From a checkpoint of a small mixture-of-experts model trained on Wikipedia: width 256, 300M tokens.
Below are experts of layer 3 (counted from 0) of a mixture-of-experts language model. Rows are named router (the router's row for the expert), down (a neuron's output weights, with its number) and show model dimensions 0-255. Each number is 50 + 10 x the weight over its row's rms, rounded and kept within 0 to 99.
Before each expert's rows: a language model's description of what the expert responds to. This comes from a sample of Wikipedia text that the model never trained on.

# expert 9
Description: Function words, connectives. Conjunctions, prepositions and pronouns in running prose, such as between, when, and, He, after, plus some mid-word pieces like le-an-er, t-ell.
router:56 69 58 50 56 35 44 62 64 47 54 51 45 54 49 40 64 53 42 52 44 34 44 38 53 61 55 42 30 31 44 53 53 57 59 35 62 57 35 23 56 73 66 49 50 57 39 32 51 55 48 58 53 41 38 74 53 53 39 42 45 42 33 40 35 47 63 42 52 59 45 41 56 47 24 64 43 55 31 59 65 40 51 52 64 53 55 50 30 43 41 40 37 49 52 51 50 55 30 39 51 52 54 45 39 60 55 37 41 51 46 58 45 51 45 58 64 53 54 57 64 65 52 50 59 52 37 80 45 43 59 26 33 43 51 46 25 40 39 40 64 65 38 53 43 50 64 44 44 66 57 63 51 39 37 46 55 46 57 23 54 60 51 63 57 51 56 54 47 51 69 39 57 62 59 45 36 38 43 52 56 47 41 43 50 43 38 41 60 34 44 40 67 40 61 57 53 60 52 43 64 56 55 52 56 46 69 56 44 47 46 59 50 57 40 65 49 53 70 50 53 49 58 60 70 49 53 46 44 62 43 48 60 47 46 38 51 53 54 56 45 27 39 49 51 46 42 48 48 50 61 55 46 39 49 54
down1:27 44 50 51 50 81 45 54 61 37 45 45 63 50 52 54 59 52 53 56 49 47 42 50 50 50 53 46 50 47 39 52 52 41 47 35 52 36 51 43 78 52 51 40 48 44 59 50 25 51 53 51 32 52 50 52 54 50 49 47 50 52 69 54 54 52 45 49 48 59 46 55 29 33 50 44 47 48 44 48 51 43 50 51 54 68 56 52 50 79 18 62 49 52 51 50 65 55 54 47 47 61 53 42 52 62 48 55 64 50 38 48 64 43 43 38 56 48 38 53 52 59 52 46 46 53 47 60 45 45 46 45 66 68 15 49 51 59 37 46 47 56 59 45 51 62 43 41 46 47 50 48 58 50 37 49 52 50 58 52 83 43 39 42 51 51 46 84 48 54 41 56 50 51 70 61 47 36 50 43 51 48 90 50 51 50 40 50 55 32 32 45 46 51 39 43 47 47 48 47 52 50 52 56 41 52 64 56 30 51 80 50 54 41 58 66 65 53 50 50 44 47 52 58 51 23 46 49 65 50 39 45 50 77 46 40 53 51 54 37 50 50 37 50 61 44 54 55 55 40 47 42 50 60 54 22
down2:57 47 42 51 45 47 54 39 51 30 16 53 53 51 52 50 51 65 36 42 52 49 51 50 41 28 51 59 50 37 51 51 47 51 49 51 50 50 44 55 58 49 51 42 19 45 65 38 52 38 51 48 49 40 50 81 50 34 41 45 72 41 49 81 52 64 43 51 68 57 53 52 34 50 64 48 64 50 40 59 49 50 51 42 45 42 54 49 62 52 49 60 49 50 65 37 52 50 49 36 42 56 50 52 53 44 72 51 58 57 44 64 48 53 71 62 57 37 54 49 56 47 42 51 51 29 48 46 32 51 53 43 40 38 56 39 56 66 51 51 49 67 55 50 47 30 30 48 71 52 42 46 45 38 53 53 55 51 33 66 50 61 41 52 48 63 55 50 36 60 55 51 39 50 22 75 57 33 48 48 36 56 50 57 55 56 29 40 49 57 46 48 55 51 51 36 34 57 68 59 49 48 58 62 51 51 57 49 61 51 51 62 43 50 73 58 34 42 41 39 57 54 56 52 52 54 48 48 48 48 54 45 69 55 53 73 56 44 37 50 85 45 50 60 47 49 45 69 50 58 51 49 53 48 43 47
down3:52 42 59 51 57 53 36 66 50 54 54 55 47 54 36 51 51 41 49 41 53 51 63 49 43 47 41 50 51 41 53 25 59 49 33 47 53 33 49 78 28 43 50 32 49 56 42 47 50 50 50 51 50 54 53 50 47 51 49 28 66 57 79 65 49 56 39 41 47 47 41 50 49 51 58 47 54 54 58 52 47 49 42 56 36 51 44 50 21 41 46 35 42 50 63 65 43 52 50 49 50 32 64 59 55 38 50 61 50 46 55 49 52 48 50 50 53 28 50 42 35 51 50 48 53 25 28 41 38 59 22 58 52 48 63 59 63 50 46 44 53 52 82 27 21 52 52 50 52 57 73 63 51 55 47 47 44 49 42 59 49 20 61 45 42 49 50 38 52 47 49 59 50 45 47 59 55 51 48 51 52 69 52 59 60 49 38 51 53 48 51 36 55 40 39 50 87 63 48 50 48 34 49 55 51 56 52 49 48 68 49 52 49 61 36 38 48 54 54 60 52 55 50 51 61 53 32 51 51 49 29 50 55 63 51 50 45 23 51 53 57 46 59 53 49 50 58 56 55 35 47 45 48 51 48 79
down4:61 55 39 51 51 37 50 57 50 30 55 50 48 46 45 49 47 49 47 63 41 69 51 29 69 42 52 52 59 45 47 53 54 46 53 85 41 50 61 47 49 79 55 50 60 40 63 39 51 54 43 50 49 70 53 52 52 48 62 45 44 56 49 61 52 58 49 63 57 30 44 63 56 76 54 48 48 19 46 55 17 35 48 29 54 50 52 51 50 41 52 50 50 60 48 47 17 65 49 40 42 75 26 56 62 55 50 42 40 50 45 61 39 60 54 46 53 48 50 53 55 61 45 42 43 54 49 43 54 34 46 54 49 65 37 59 50 46 50 59 47 52 49 36 50 49 61 33 56 51 45 50 53 47 41 49 49 47 48 37 51 43 48 45 58 51 55 67 50 52 57 48 51 45 53 58 43 43 55 42 51 76 50 46 51 43 49 52 64 49 52 45 41 50 49 52 51 65 83 50 49 83 48 51 48 48 49 50 52 53 55 52 50 55 49 50 50 48 52 46 53 34 48 51 48 50 64 43 77 58 40 29 50 60 54 52 62 54 48 50 20 52 58 51 52 38 59 66 46 51 60 43 53 54 56 22
down5:64 50 42 50 50 31 45 52 51 36 47 48 50 61 51 47 46 43 49 49 50 31 55 40 44 40 56 60 48 56 38 62 51 39 57 52 55 44 62 35 64 67 44 56 66 47 50 63 62 47 51 54 44 47 64 57 42 51 17 49 47 52 49 45 59 39 55 47 58 63 42 50 46 39 42 35 49 49 50 52 60 47 44 47 44 57 57 57 54 49 68 49 46 49 63 36 56 50 51 51 43 52 50 54 48 31 53 54 53 51 49 57 49 54 32 54 49 62 39 41 54 46 79 69 44 50 53 65 59 67 51 57 63 75 65 50 61 48 40 49 48 45 43 47 42 71 52 50 40 52 50 67 54 46 50 51 52 51 45 55 55 56 47 48 56 34 36 29 50 48 40 26 54 57 53 49 40 45 55 53 55 15 39 53 47 50 49 50 28 55 51 43 47 48 54 44 47 49 49 48 49 59 31 57 45 41 60 27 49 50 48 46 35 51 70 50 54 50 54 51 46 49 68 31 50 74 48 85 58 47 55 57 53 51 49 73 75 32 56 59 49 50 55 50 93 51 42 52 32 50 40 55 51 42 48 61
down6:74 50 53 47 48 40 51 29 32 53 55 59 50 52 53 56 43 55 58 62 36 47 24 47 55 44 33 50 43 45 49 77 50 33 40 85 51 31 43 47 55 47 62 49 65 49 50 48 32 48 42 61 44 46 42 54 48 42 50 41 41 48 49 51 38 53 50 51 49 48 63 51 52 51 49 36 76 51 40 37 49 49 38 50 44 56 45 50 44 48 40 66 44 45 63 30 66 46 67 42 72 69 48 44 49 50 64 52 69 50 43 50 55 48 50 50 48 37 49 51 50 56 45 63 49 51 47 31 67 54 49 52 50 61 51 46 44 26 70 61 45 67 34 59 46 50 50 41 56 37 49 49 47 51 53 58 52 65 51 52 33 48 34 38 50 51 53 29 32 50 54 44 58 59 45 42 49 53 53 51 45 47 41 53 60 50 55 73 55 57 50 65 59 62 48 20 52 43 56 51 55 47 50 39 41 25 58 67 58 44 40 44 52 52 49 60 47 40 55 52 51 30 30 53 55 54 34 42 46 49 66 50 35 50 49 56 45 68 53 51 27 64 49 62 39 46 55 50 53 63 50 59 27 61 55 41
down7:44 58 57 82 55 45 31 59 33 37 52 50 30 72 49 50 49 54 61 45 52 50 51 59 48 52 45 46 58 32 51 47 57 56 50 54 60 38 52 24 50 80 40 36 55 51 50 43 42 56 46 56 52 36 76 63 56 48 53 51 50 50 50 58 50 50 39 57 51 71 45 48 60 50 50 49 48 48 42 35 55 53 83 48 50 50 43 59 49 50 54 85 50 52 58 52 50 51 57 57 63 55 50 51 59 50 49 23 47 56 71 77 57 47 49 49 51 47 51 45 35 47 49 51 59 35 51 46 53 44 54 70 48 46 49 47 43 66 54 75 71 50 53 24 53 61 59 45 52 45 38 54 28 51 37 53 56 42 69 60 51 51 53 48 51 62 46 37 40 50 46 52 62 54 49 50 51 48 50 51 51 53 78 49 51 49 26 50 56 25 42 51 52 44 51 42 62 44 60 44 62 37 46 49 48 51 52 58 45 72 55 52 50 48 54 44 58 38 46 50 50 52 36 48 48 55 47 47 59 53 52 51 59 43 47 72 42 39 51 61 34 35 79 48 55 50 58 50 55 45 49 50 61 49 62 50
down8:49 46 42 46 40 42 57 47 60 64 66 50 50 66 49 49 53 51 51 50 46 53 37 46 51 56 45 41 43 48 44 48 50 63 56 30 57 62 59 40 61 36 49 52 40 45 42 62 53 51 51 50 38 51 67 49 52 50 47 51 68 54 48 73 52 72 59 53 15 61 47 50 29 25 50 35 28 52 51 37 44 41 59 76 49 47 55 45 50 48 39 40 56 35 50 50 52 46 52 51 43 68 48 52 50 51 51 48 50 51 51 50 49 30 45 46 50 49 47 37 48 52 58 46 50 43 58 62 46 42 45 53 36 71 46 51 18 48 64 59 77 51 47 50 58 43 54 48 48 35 63 54 29 50 14 70 52 40 50 48 55 44 72 48 36 49 46 50 46 49 55 59 50 46 37 46 54 57 28 59 47 68 64 47 50 43 55 35 47 50 40 53 49 49 49 50 49 50 50 65 54 63 86 49 43 50 44 61 48 58 71 50 54 39 50 42 51 69 41 48 51 48 33 64 50 53 62 46 47 64 61 55 51 50 59 68 47 57 81 30 49 50 40 51 50 45 51 49 52 50 57 45 50 49 49 47
down9:50 52 56 49 46 48 40 49 57 55 76 55 45 50 33 52 53 48 58 50 19 45 58 50 70 40 43 42 48 42 48 32 46 54 68 48 46 54 67 46 73 50 49 40 43 57 47 51 58 66 42 52 51 41 45 50 68 43 49 35 52 59 53 50 71 55 62 53 50 57 52 28 50 53 52 64 45 37 61 56 64 55 06 49 57 51 51 50 56 51 35 34 45 49 66 50 25 54 38 40 50 51 63 50 48 09 51 66 43 40 35 41 53 57 50 33 51 53 31 50 31 50 48 39 52 44 53 61 42 45 42 47 48 45 81 56 65 54 46 38 50 47 52 56 75 49 49 51 50 51 48 58 50 55 47 51 47 44 50 35 45 49 50 42 46 48 55 55 50 57 46 24 48 50 49 41 50 38 58 66 48 46 50 48 50 50 57 65 49 49 34 49 55 48 61 53 51 51 51 40 47 57 57 53 50 50 81 49 45 38 69 41 39 49 53 41 51 51 55 58 50 50 49 50 52 45 57 61 44 40 68 33 62 28 52 36 50 50 54 51 38 36 51 52 44 38 47 42 54 75 45 51 51 51 46 57
down10:47 66 49 34 40 30 71 55 50 52 48 51 51 50 49 48 50 63 41 47 46 34 44 21 49 49 58 52 28 50 51 27 46 28 35 22 57 51 50 55 47 68 45 38 65 67 51 50 50 45 44 50 25 67 50 49 58 49 39 46 42 43 24 50 48 50 63 34 39 50 46 26 50 63 42 49 49 48 49 50 50 48 47 57 50 48 41 63 38 15 43 50 49 44 49 56 40 50 49 51 46 47 59 51 69 51 61 75 27 42 43 52 49 60 50 52 45 58 28 51 63 50 52 35 54 53 59 58 36 48 49 44 37 61 49 57 31 39 59 50 51 65 47 25 33 44 48 45 48 39 49 50 54 69 35 62 60 50 56 49 49 48 44 50 56 50 36 51 51 31 52 50 45 53 50 50 59 52 42 56 51 46 44 54 74 49 40 42 36 55 45 51 45 34 30 63 50 56 52 51 48 50 57 39 80 55 49 57 53 45 53 58 52 62 46 55 54 64 50 70 36 52 50 53 49 50 52 50 61 50 51 49 54 53 47 49 46 83 52 51 33 53 46 34 49 57 50 40 57 36 56 47 48 47 49 54
down11:46 49 53 53 28 45 57 53 67 63 60 42 24 80 47 40 47 47 51 48 50 35 54 55 54 33 50 62 49 59 51 43 47 65 58 50 36 59 58 61 58 39 55 56 50 49 36 49 42 61 47 70 69 54 45 42 30 65 62 50 51 33 52 55 44 54 46 51 51 57 23 54 50 54 54 50 50 55 51 41 62 48 62 49 45 31 49 50 55 53 50 43 59 58 48 38 45 48 47 52 51 53 30 59 60 45 47 47 48 50 53 47 40 41 45 50 52 51 62 47 50 61 46 47 50 49 49 44 52 54 51 51 36 50 65 51 55 60 49 35 43 40 47 44 44 69 64 72 48 50 56 69 52 44 53 43 46 61 45 51 52 67 64 50 15 64 47 47 44 57 50 48 75 37 51 53 56 50 48 45 52 48 36 64 72 70 49 58 90 50 54 83 37 44 51 41 58 50 49 51 38 56 55 46 53 47 35 48 55 52 51 60 66 28 52 51 60 48 51 49 53 49 48 50 47 50 47 49 46 84 57 48 59 53 50 64 32 64 47 38 62 35 67 47 64 70 41 52 51 54 49 50 51 51 61 49
down12:69 47 47 57 50 59 54 36 52 56 53 50 50 58 49 38 60 37 53 51 53 51 54 52 38 47 53 51 51 49 59 58 38 52 50 64 51 61 71 55 47 50 44 34 51 47 51 59 54 50 64 65 47 46 26 43 65 57 67 49 50 54 46 27 42 50 48 38 59 46 54 18 40 41 38 40 60 40 47 47 50 51 77 52 43 51 52 41 63 49 46 56 50 58 75 49 54 53 44 54 50 56 42 50 54 48 38 35 41 50 52 43 46 50 45 55 50 49 49 62 48 51 41 51 33 35 50 44 38 44 60 55 53 50 49 50 56 37 51 58 51 51 59 46 53 49 34 60 52 47 53 62 58 46 54 35 61 49 56 51 42 55 67 31 44 52 47 49 58 63 42 36 37 41 38 50 47 56 82 48 52 63 45 54 44 49 35 49 49 42 55 50 51 46 62 55 58 17 50 93 28 67 46 36 51 37 48 48 50 51 50 51 40 49 62 52 49 47 53 37 48 47 50 47 60 50 61 44 50 46 29 67 44 45 37 48 28 14 49 69 28 52 58 49 49 75 52 55 51 38 49 34 29 50 51 51
down13:60 49 50 49 52 51 47 55 52 52 48 73 50 37 40 51 47 50 64 52 32 33 34 39 50 42 50 51 56 53 57 51 39 35 48 37 52 45 50 60 49 50 63 68 51 58 50 44 69 63 43 47 51 57 50 49 56 67 47 29 50 48 52 36 47 50 58 48 57 61 56 49 49 56 45 49 68 40 60 60 46 50 51 44 49 44 49 53 51 66 59 31 52 35 51 51 49 59 51 52 59 67 49 52 48 51 52 49 78 54 50 46 43 72 36 52 23 51 46 46 50 48 50 51 40 41 54 63 32 46 44 46 49 33 67 50 50 61 46 69 16 50 58 66 51 47 51 54 46 49 54 48 47 58 40 47 51 30 63 43 56 47 49 50 40 47 60 57 54 60 53 52 54 45 51 51 57 38 53 57 49 50 38 56 43 58 59 31 29 48 49 56 78 89 29 51 62 35 44 59 50 36 47 28 51 79 52 82 51 50 52 39 58 49 50 55 55 63 54 50 53 39 50 53 73 42 42 60 31 49 62 50 52 51 51 51 47 49 55 46 48 49 63 49 50 25 55 35 35 52 65 62 51 45 38 63
down14:54 33 50 48 47 69 51 53 45 59 55 49 55 32 49 70 47 45 49 78 33 55 65 42 31 43 50 68 57 52 41 51 50 19 39 49 52 40 55 49 55 43 44 48 55 30 50 64 57 25 49 49 66 58 57 46 51 50 71 49 47 44 39 51 52 50 29 52 34 52 48 55 49 47 49 39 50 33 51 50 50 49 63 47 52 52 45 41 44 47 48 63 47 51 45 44 59 46 60 45 68 28 50 47 62 45 50 55 61 54 37 43 54 53 47 50 51 50 28 47 42 40 50 62 58 64 46 45 44 47 39 48 52 54 49 59 51 54 76 60 47 42 48 62 52 45 38 52 50 51 34 48 61 53 44 32 22 46 42 50 50 42 38 09 50 50 46 54 45 51 50 35 54 53 51 68 50 58 45 60 50 50 51 68 38 51 67 47 50 49 51 50 53 60 49 43 53 55 53 40 38 53 44 68 49 44 55 39 55 46 50 49 42 52 73 60 51 46 51 48 51 44 47 40 29 53 57 91 50 73 57 50 48 77 50 46 51 79 51 42 49 63 49 40 50 36 50 50 52 51 54 46 48 45 40 65
down15:47 38 53 49 56 45 70 51 38 50 52 48 68 49 52 36 55 45 53 71 61 53 60 48 53 49 49 55 55 50 50 51 31 56 59 45 60 54 63 51 55 50 51 54 55 40 50 73 64 44 48 47 54 61 55 50 54 61 47 50 66 31 43 50 71 46 64 84 50 50 58 50 47 46 49 44 50 83 50 54 49 39 37 57 78 40 50 42 33 55 49 49 48 50 49 57 68 62 39 45 53 66 39 51 36 51 51 68 48 64 49 59 60 65 50 46 57 43 42 49 42 50 59 57 33 53 58 58 48 35 59 47 50 53 58 52 51 41 57 45 63 48 50 50 49 58 52 68 54 46 54 63 22 68 53 38 42 33 55 50 54 46 53 72 50 50 51 60 59 63 47 71 51 55 51 55 51 49 50 52 47 49 50 50 48 71 65 73 45 55 61 29 39 48 66 36 47 63 51 47 42 53 43 54 46 51 37 42 49 49 39 50 60 58 50 49 41 41 34 33 50 40 34 47 53 59 58 49 68 32 48 51 51 48 47 52 63 50 52 43 50 48 68 42 23 23 85 50 51 58 44 39 38 47 52 50
down16:45 71 73 54 52 41 51 41 62 50 53 55 51 48 51 37 51 55 66 43 41 61 50 51 58 50 61 42 37 47 71 52 47 65 50 46 54 44 51 59 50 49 60 38 39 50 58 51 51 37 66 45 46 43 40 44 53 57 55 66 54 50 52 43 49 58 49 51 71 43 51 38 71 47 37 51 63 49 38 38 49 43 54 51 35 53 62 50 45 44 46 70 50 55 52 51 57 56 48 50 34 61 60 47 51 80 43 49 53 58 62 53 51 50 53 47 56 50 50 39 39 79 51 37 52 55 49 74 43 77 60 54 56 24 50 35 44 51 64 50 59 46 66 46 54 49 48 50 50 40 48 54 43 50 53 23 50 49 62 43 61 51 53 51 50 50 51 50 49 51 46 52 47 50 54 47 50 51 53 51 51 42 50 43 53 47 48 81 57 50 49 27 66 30 53 60 59 68 39 52 55 48 49 33 47 38 61 66 67 48 51 66 30 41 57 36 69 33 53 50 38 43 56 90 67 48 35 46 60 57 51 53 52 55 48 45 27 46 46 48 55 51 70 50 47 60 41 64 50 18 51 51 48 44 51 51
down17:27 48 51 47 72 69 51 52 49 50 55 50 59 47 51 50 51 52 48 50 50 45 74 52 47 50 50 59 53 45 59 55 50 42 50 64 53 40 55 49 52 50 76 59 49 29 46 53 61 43 50 49 44 40 42 49 48 55 45 46 47 52 44 79 48 39 50 45 51 52 63 45 50 49 53 50 51 39 50 45 48 41 53 42 53 48 46 51 65 44 51 19 53 50 42 47 47 53 48 50 51 42 52 36 73 72 54 65 44 40 72 48 49 52 44 48 51 70 54 49 58 44 50 44 51 40 50 32 63 53 49 51 53 51 48 52 67 58 55 49 51 52 10 50 50 50 26 77 52 36 46 15 57 49 58 60 50 56 48 32 47 52 67 61 50 51 62 50 46 50 65 53 52 57 50 49 49 63 65 60 52 70 36 52 46 51 58 63 53 80 46 56 46 53 46 53 41 49 38 52 40 70 36 51 52 49 50 50 75 23 50 51 52 51 50 56 38 51 61 33 45 50 60 43 50 46 65 59 55 49 48 64 67 46 46 15 49 50 46 30 47 46 56 52 53 49 58 51 36 58 54 61 52 37 49 45
down18:50 59 50 49 54 54 44 38 38 43 42 51 49 50 50 49 50 57 45 43 45 40 59 50 68 52 76 52 33 74 46 52 48 27 45 51 54 67 37 50 46 40 53 36 57 58 52 50 58 51 54 50 50 51 49 45 59 42 67 50 53 56 25 50 68 51 51 54 49 56 46 44 56 42 53 47 51 49 54 56 36 49 58 51 58 36 26 38 39 40 50 48 31 48 59 47 59 50 53 52 48 51 46 46 31 63 47 50 33 46 42 65 48 40 45 36 48 53 50 33 55 67 50 51 33 54 50 50 51 57 50 57 66 36 42 36 48 53 58 54 63 48 93 50 50 34 63 34 50 59 74 50 71 44 52 50 43 57 50 50 51 46 50 32 61 50 47 55 49 54 56 41 69 58 53 50 38 51 25 14 53 50 52 51 49 51 51 47 10 57 34 51 48 51 50 52 49 18 46 56 48 41 48 49 74 54 46 44 38 34 43 43 54 54 51 58 51 82 68 58 50 50 53 55 50 39 48 55 51 50 60 34 45 50 51 47 49 51 51 50 71 52 50 39 51 40 51 50 49 47 46 43 53 55 42 41
down19:49 50 20 35 51 68 53 52 37 50 55 49 51 55 47 50 49 64 35 59 58 51 64 43 12 53 40 42 52 41 62 67 63 59 46 49 49 50 50 63 39 31 67 41 47 45 47 41 56 55 59 50 57 61 50 50 39 63 61 49 42 80 44 50 58 43 54 67 58 51 80 53 62 69 70 53 49 49 78 54 50 56 48 49 49 45 47 53 51 47 58 59 49 50 52 51 65 56 51 40 56 47 53 65 41 62 41 59 47 41 50 50 50 45 40 48 52 45 49 32 62 49 34 48 39 50 59 49 61 40 70 60 60 73 52 41 58 44 61 53 72 53 40 52 48 50 49 58 51 37 51 44 38 44 38 56 46 67 50 56 49 62 50 50 44 37 42 57 48 50 41 48 57 55 52 52 48 28 65 50 59 51 60 51 50 52 56 28 51 59 51 50 52 46 18 52 50 60 38 71 45 39 45 57 49 68 60 50 44 40 55 31 64 20 47 44 58 48 45 50 53 41 47 54 50 51 31 49 50 50 46 45 57 38 55 69 55 50 41 36 53 42 50 60 69 48 62 50 53 58 39 47 68 54 56 60
down20:50 22 51 67 37 58 54 44 48 39 17 50 50 54 68 34 50 40 48 56 55 69 60 49 42 54 52 51 47 43 59 55 47 57 55 48 48 56 58 52 31 51 54 50 48 40 57 40 50 50 52 59 52 50 39 53 43 68 56 50 53 58 49 49 48 60 41 50 73 53 58 47 55 52 21 50 44 47 48 50 58 63 63 52 50 29 50 50 51 50 62 42 41 53 51 51 44 49 51 53 43 58 57 41 42 52 65 47 50 46 51 53 50 51 37 50 58 50 49 35 50 51 50 52 55 51 47 30 47 53 50 40 55 63 45 45 53 48 49 36 50 57 53 45 50 54 38 47 53 51 51 37 40 59 53 45 40 49 51 55 33 50 35 51 63 52 42 20 46 58 57 74 54 58 57 56 44 50 39 17 37 50 48 52 66 50 47 37 59 47 45 65 44 59 46 43 48 53 52 69 36 51 42 49 85 55 64 50 41 49 48 46 37 56 73 51 58 63 48 55 47 43 67 42 65 45 37 62 47 51 34 54 43 51 48 14 75 40 52 64 51 79 42 79 67 46 54 59 52 50 29 52 53 43 42 53
down21:44 38 52 44 49 33 49 56 50 54 77 53 57 47 46 64 52 52 40 49 16 46 47 41 51 63 53 61 43 48 52 51 49 50 52 55 52 58 50 51 57 32 53 51 29 38 63 50 49 46 51 52 50 53 51 39 59 47 46 51 44 57 50 54 85 40 46 59 45 58 54 56 55 49 42 45 42 60 88 18 51 55 45 42 74 58 29 59 52 69 43 42 48 31 28 64 50 70 48 27 50 64 47 48 54 50 50 32 45 44 66 47 44 50 67 52 49 47 44 51 51 38 32 35 46 50 57 49 32 45 33 50 37 43 57 44 54 48 65 40 47 60 51 44 54 38 58 62 47 50 59 43 28 57 52 43 50 56 62 54 16 54 58 53 54 49 49 41 48 37 49 58 52 49 51 49 35 50 58 62 50 40 64 56 46 68 54 51 52 49 41 48 76 57 52 47 50 50 48 50 42 48 52 52 43 52 46 40 73 71 45 43 50 51 47 51 54 55 50 48 51 53 69 46 52 49 50 51 47 50 33 63 53 55 50 46 70 55 51 72 55 26 58 64 52 49 47 42 49 49 54 50 45 35 55 50
down22:32 66 23 62 54 50 45 48 47 44 41 33 43 44 51 67 50 48 56 61 67 40 54 50 66 43 51 57 55 51 43 43 52 58 30 52 48 22 49 51 72 58 45 37 56 28 66 30 44 39 50 62 52 48 56 49 48 51 46 49 54 52 43 47 45 51 47 46 48 84 23 49 52 56 54 56 53 59 64 51 45 50 47 46 49 30 38 46 51 46 45 39 63 49 42 49 56 51 63 73 54 46 40 35 50 55 72 47 50 49 54 49 36 45 59 50 33 33 49 71 50 50 42 55 36 50 37 48 54 63 49 49 55 41 52 33 42 50 50 47 49 46 50 40 51 49 49 41 53 47 49 36 67 62 50 52 54 47 43 50 26 51 51 71 53 46 43 51 37 45 58 51 45 47 44 42 42 77 50 49 43 47 33 47 27 51 51 47 52 32 52 45 43 55 39 47 41 42 46 51 45 50 44 50 49 46 27 56 50 58 13 46 34 52 51 57 45 59 55 74 30 58 57 57 52 51 48 53 37 40 58 40 60 50 50 48 51 62 49 34 52 65 63 64 53 56 63 66 70 53 50 58 28 50 55 49
down23:56 51 38 52 30 29 45 64 50 46 55 24 46 54 44 40 46 67 43 46 55 46 58 47 51 39 50 32 38 46 56 25 44 49 54 29 69 40 46 57 61 55 59 52 50 52 24 51 39 51 52 49 51 47 54 51 51 43 49 51 51 37 50 53 28 47 45 51 42 57 62 58 65 80 56 51 46 53 23 51 57 58 46 61 63 30 56 43 45 50 50 60 61 39 64 48 50 45 28 49 60 57 40 46 56 46 50 69 68 55 52 49 44 49 51 50 50 49 52 49 53 55 50 59 54 37 33 49 58 44 51 52 52 46 52 47 55 49 51 50 64 46 43 65 49 71 53 52 66 87 51 51 46 50 42 50 50 50 48 60 59 50 51 62 51 76 62 66 44 48 55 57 61 49 51 49 41 51 81 50 48 42 51 56 71 47 49 52 44 50 71 38 38 80 47 33 43 48 51 48 56 70 28 37 33 45 58 43 54 56 47 48 59 25 55 54 57 56 50 64 62 55 48 67 56 35 51 50 53 55 46 51 54 68 38 30 54 47 52 51 51 48 72 43 53 50 49 57 50 50 50 51 53 50 59 50
down24:52 62 49 57 48 50 47 48 53 50 50 47 65 21 51 51 47 40 26 37 48 51 52 50 53 47 51 45 49 60 29 30 59 51 43 25 46 57 45 47 83 53 50 43 49 52 59 71 62 59 17 49 35 36 36 39 50 60 53 50 50 62 53 53 51 51 54 59 50 65 43 64 47 54 49 55 57 33 52 45 48 53 52 52 24 50 38 54 38 44 48 45 32 55 50 60 48 49 63 50 54 47 45 42 53 60 50 53 47 50 50 63 50 50 46 50 60 28 32 54 53 14 59 68 56 58 52 49 50 58 51 54 69 52 44 51 44 48 50 71 59 52 49 39 51 46 47 57 53 43 42 46 58 43 40 54 57 50 50 44 51 52 54 50 49 45 50 53 48 61 50 43 81 47 55 46 41 38 41 51 46 63 40 45 53 81 57 65 37 28 58 56 46 52 53 49 52 30 57 51 55 41 49 49 43 47 39 44 55 50 48 42 54 50 47 50 79 63 51 62 50 59 48 66 45 56 51 50 50 65 50 55 70 52 42 48 48 83 50 45 31 58 45 54 25 52 33 51 68 50 50 54 58 58 49 53
down25:48 60 51 51 44 50 43 58 71 40 54 43 49 61 56 49 47 53 44 50 39 51 20 57 52 51 50 54 51 58 52 54 50 49 35 56 50 70 46 34 51 53 49 53 46 50 50 51 54 56 45 51 61 47 68 45 51 50 72 50 29 49 59 52 50 50 50 47 52 45 45 52 61 49 52 48 44 52 26 60 49 43 55 48 62 51 52 52 43 49 38 52 50 53 43 25 51 46 79 48 48 71 35 45 52 53 58 50 38 61 64 49 27 49 50 60 61 52 52 53 50 49 32 46 35 54 43 48 55 25 21 46 42 52 52 58 37 63 50 43 50 46 64 47 52 50 44 49 51 49 38 51 36 53 42 47 47 51 59 51 47 51 59 61 45 51 46 50 51 36 57 57 50 54 47 42 31 65 52 49 43 43 51 52 46 71 50 51 48 27 50 52 44 64 54 49 26 50 71 54 46 68 49 41 39 51 52 53 43 50 33 67 29 65 50 50 53 61 49 99 53 56 82 52 53 51 52 51 54 44 47 52 52 45 46 51 48 51 54 41 50 50 22 49 56 50 47 55 64 47 51 92 45 51 53 49
down26:55 29 66 56 54 44 55 42 74 45 53 54 53 57 57 50 48 50 45 46 52 54 50 33 52 46 55 48 50 66 57 47 76 49 50 47 53 50 61 52 54 53 51 47 69 37 54 21 46 50 46 40 82 30 42 54 50 40 53 51 47 50 60 65 58 50 50 86 65 50 50 48 49 58 33 50 51 21 50 67 60 48 50 44 21 47 49 50 55 49 42 54 21 64 54 56 40 36 54 67 52 51 58 84 54 51 40 47 49 46 43 53 50 60 77 47 49 49 40 49 49 56 59 58 49 39 72 50 35 65 59 47 42 53 40 51 49 50 42 44 50 55 45 49 46 55 54 60 55 50 48 60 33 50 52 42 46 66 47 65 43 49 49 41 49 50 62 51 60 50 52 52 49 57 56 61 48 59 62 75 57 51 44 25 55 48 52 51 60 28 40 44 52 59 47 42 48 55 34 49 48 49 49 45 56 49 50 45 55 38 57 62 39 51 43 39 57 50 58 51 52 39 45 53 64 37 20 58 40 31 41 38 62 53 76 58 44 48 50 49 48 61 46 48 49 52 70 53 50 57 46 54 50 39 51 50
down27:57 84 40 48 64 50 82 59 52 48 48 48 37 44 55 48 44 44 55 50 47 60 47 39 65 44 27 51 20 50 54 48 48 49 39 52 66 50 65 38 62 53 49 51 46 54 50 45 44 43 50 43 61 54 48 46 52 41 36 57 45 46 42 58 47 49 80 54 49 53 54 51 34 65 57 36 30 34 47 41 56 49 49 54 50 47 60 49 39 53 50 52 45 50 23 51 60 29 39 46 27 53 54 41 48 54 50 58 39 61 53 50 47 36 44 63 64 42 51 51 51 52 26 67 46 21 50 46 49 40 63 49 56 51 51 64 40 61 48 52 57 50 74 49 50 49 50 44 54 55 50 68 41 53 60 42 51 50 48 50 50 50 53 48 58 36 50 57 76 49 47 49 32 49 43 49 53 50 60 45 51 51 50 50 50 46 35 47 62 49 56 32 61 49 53 57 53 49 44 54 59 31 34 62 57 43 46 50 80 50 57 60 47 53 72 65 57 21 50 50 39 34 45 49 66 49 55 46 46 49 23 52 53 52 77 39 50 45 40 50 49 48 43 39 42 53 54 58 42 50 59 49 50 54 57 66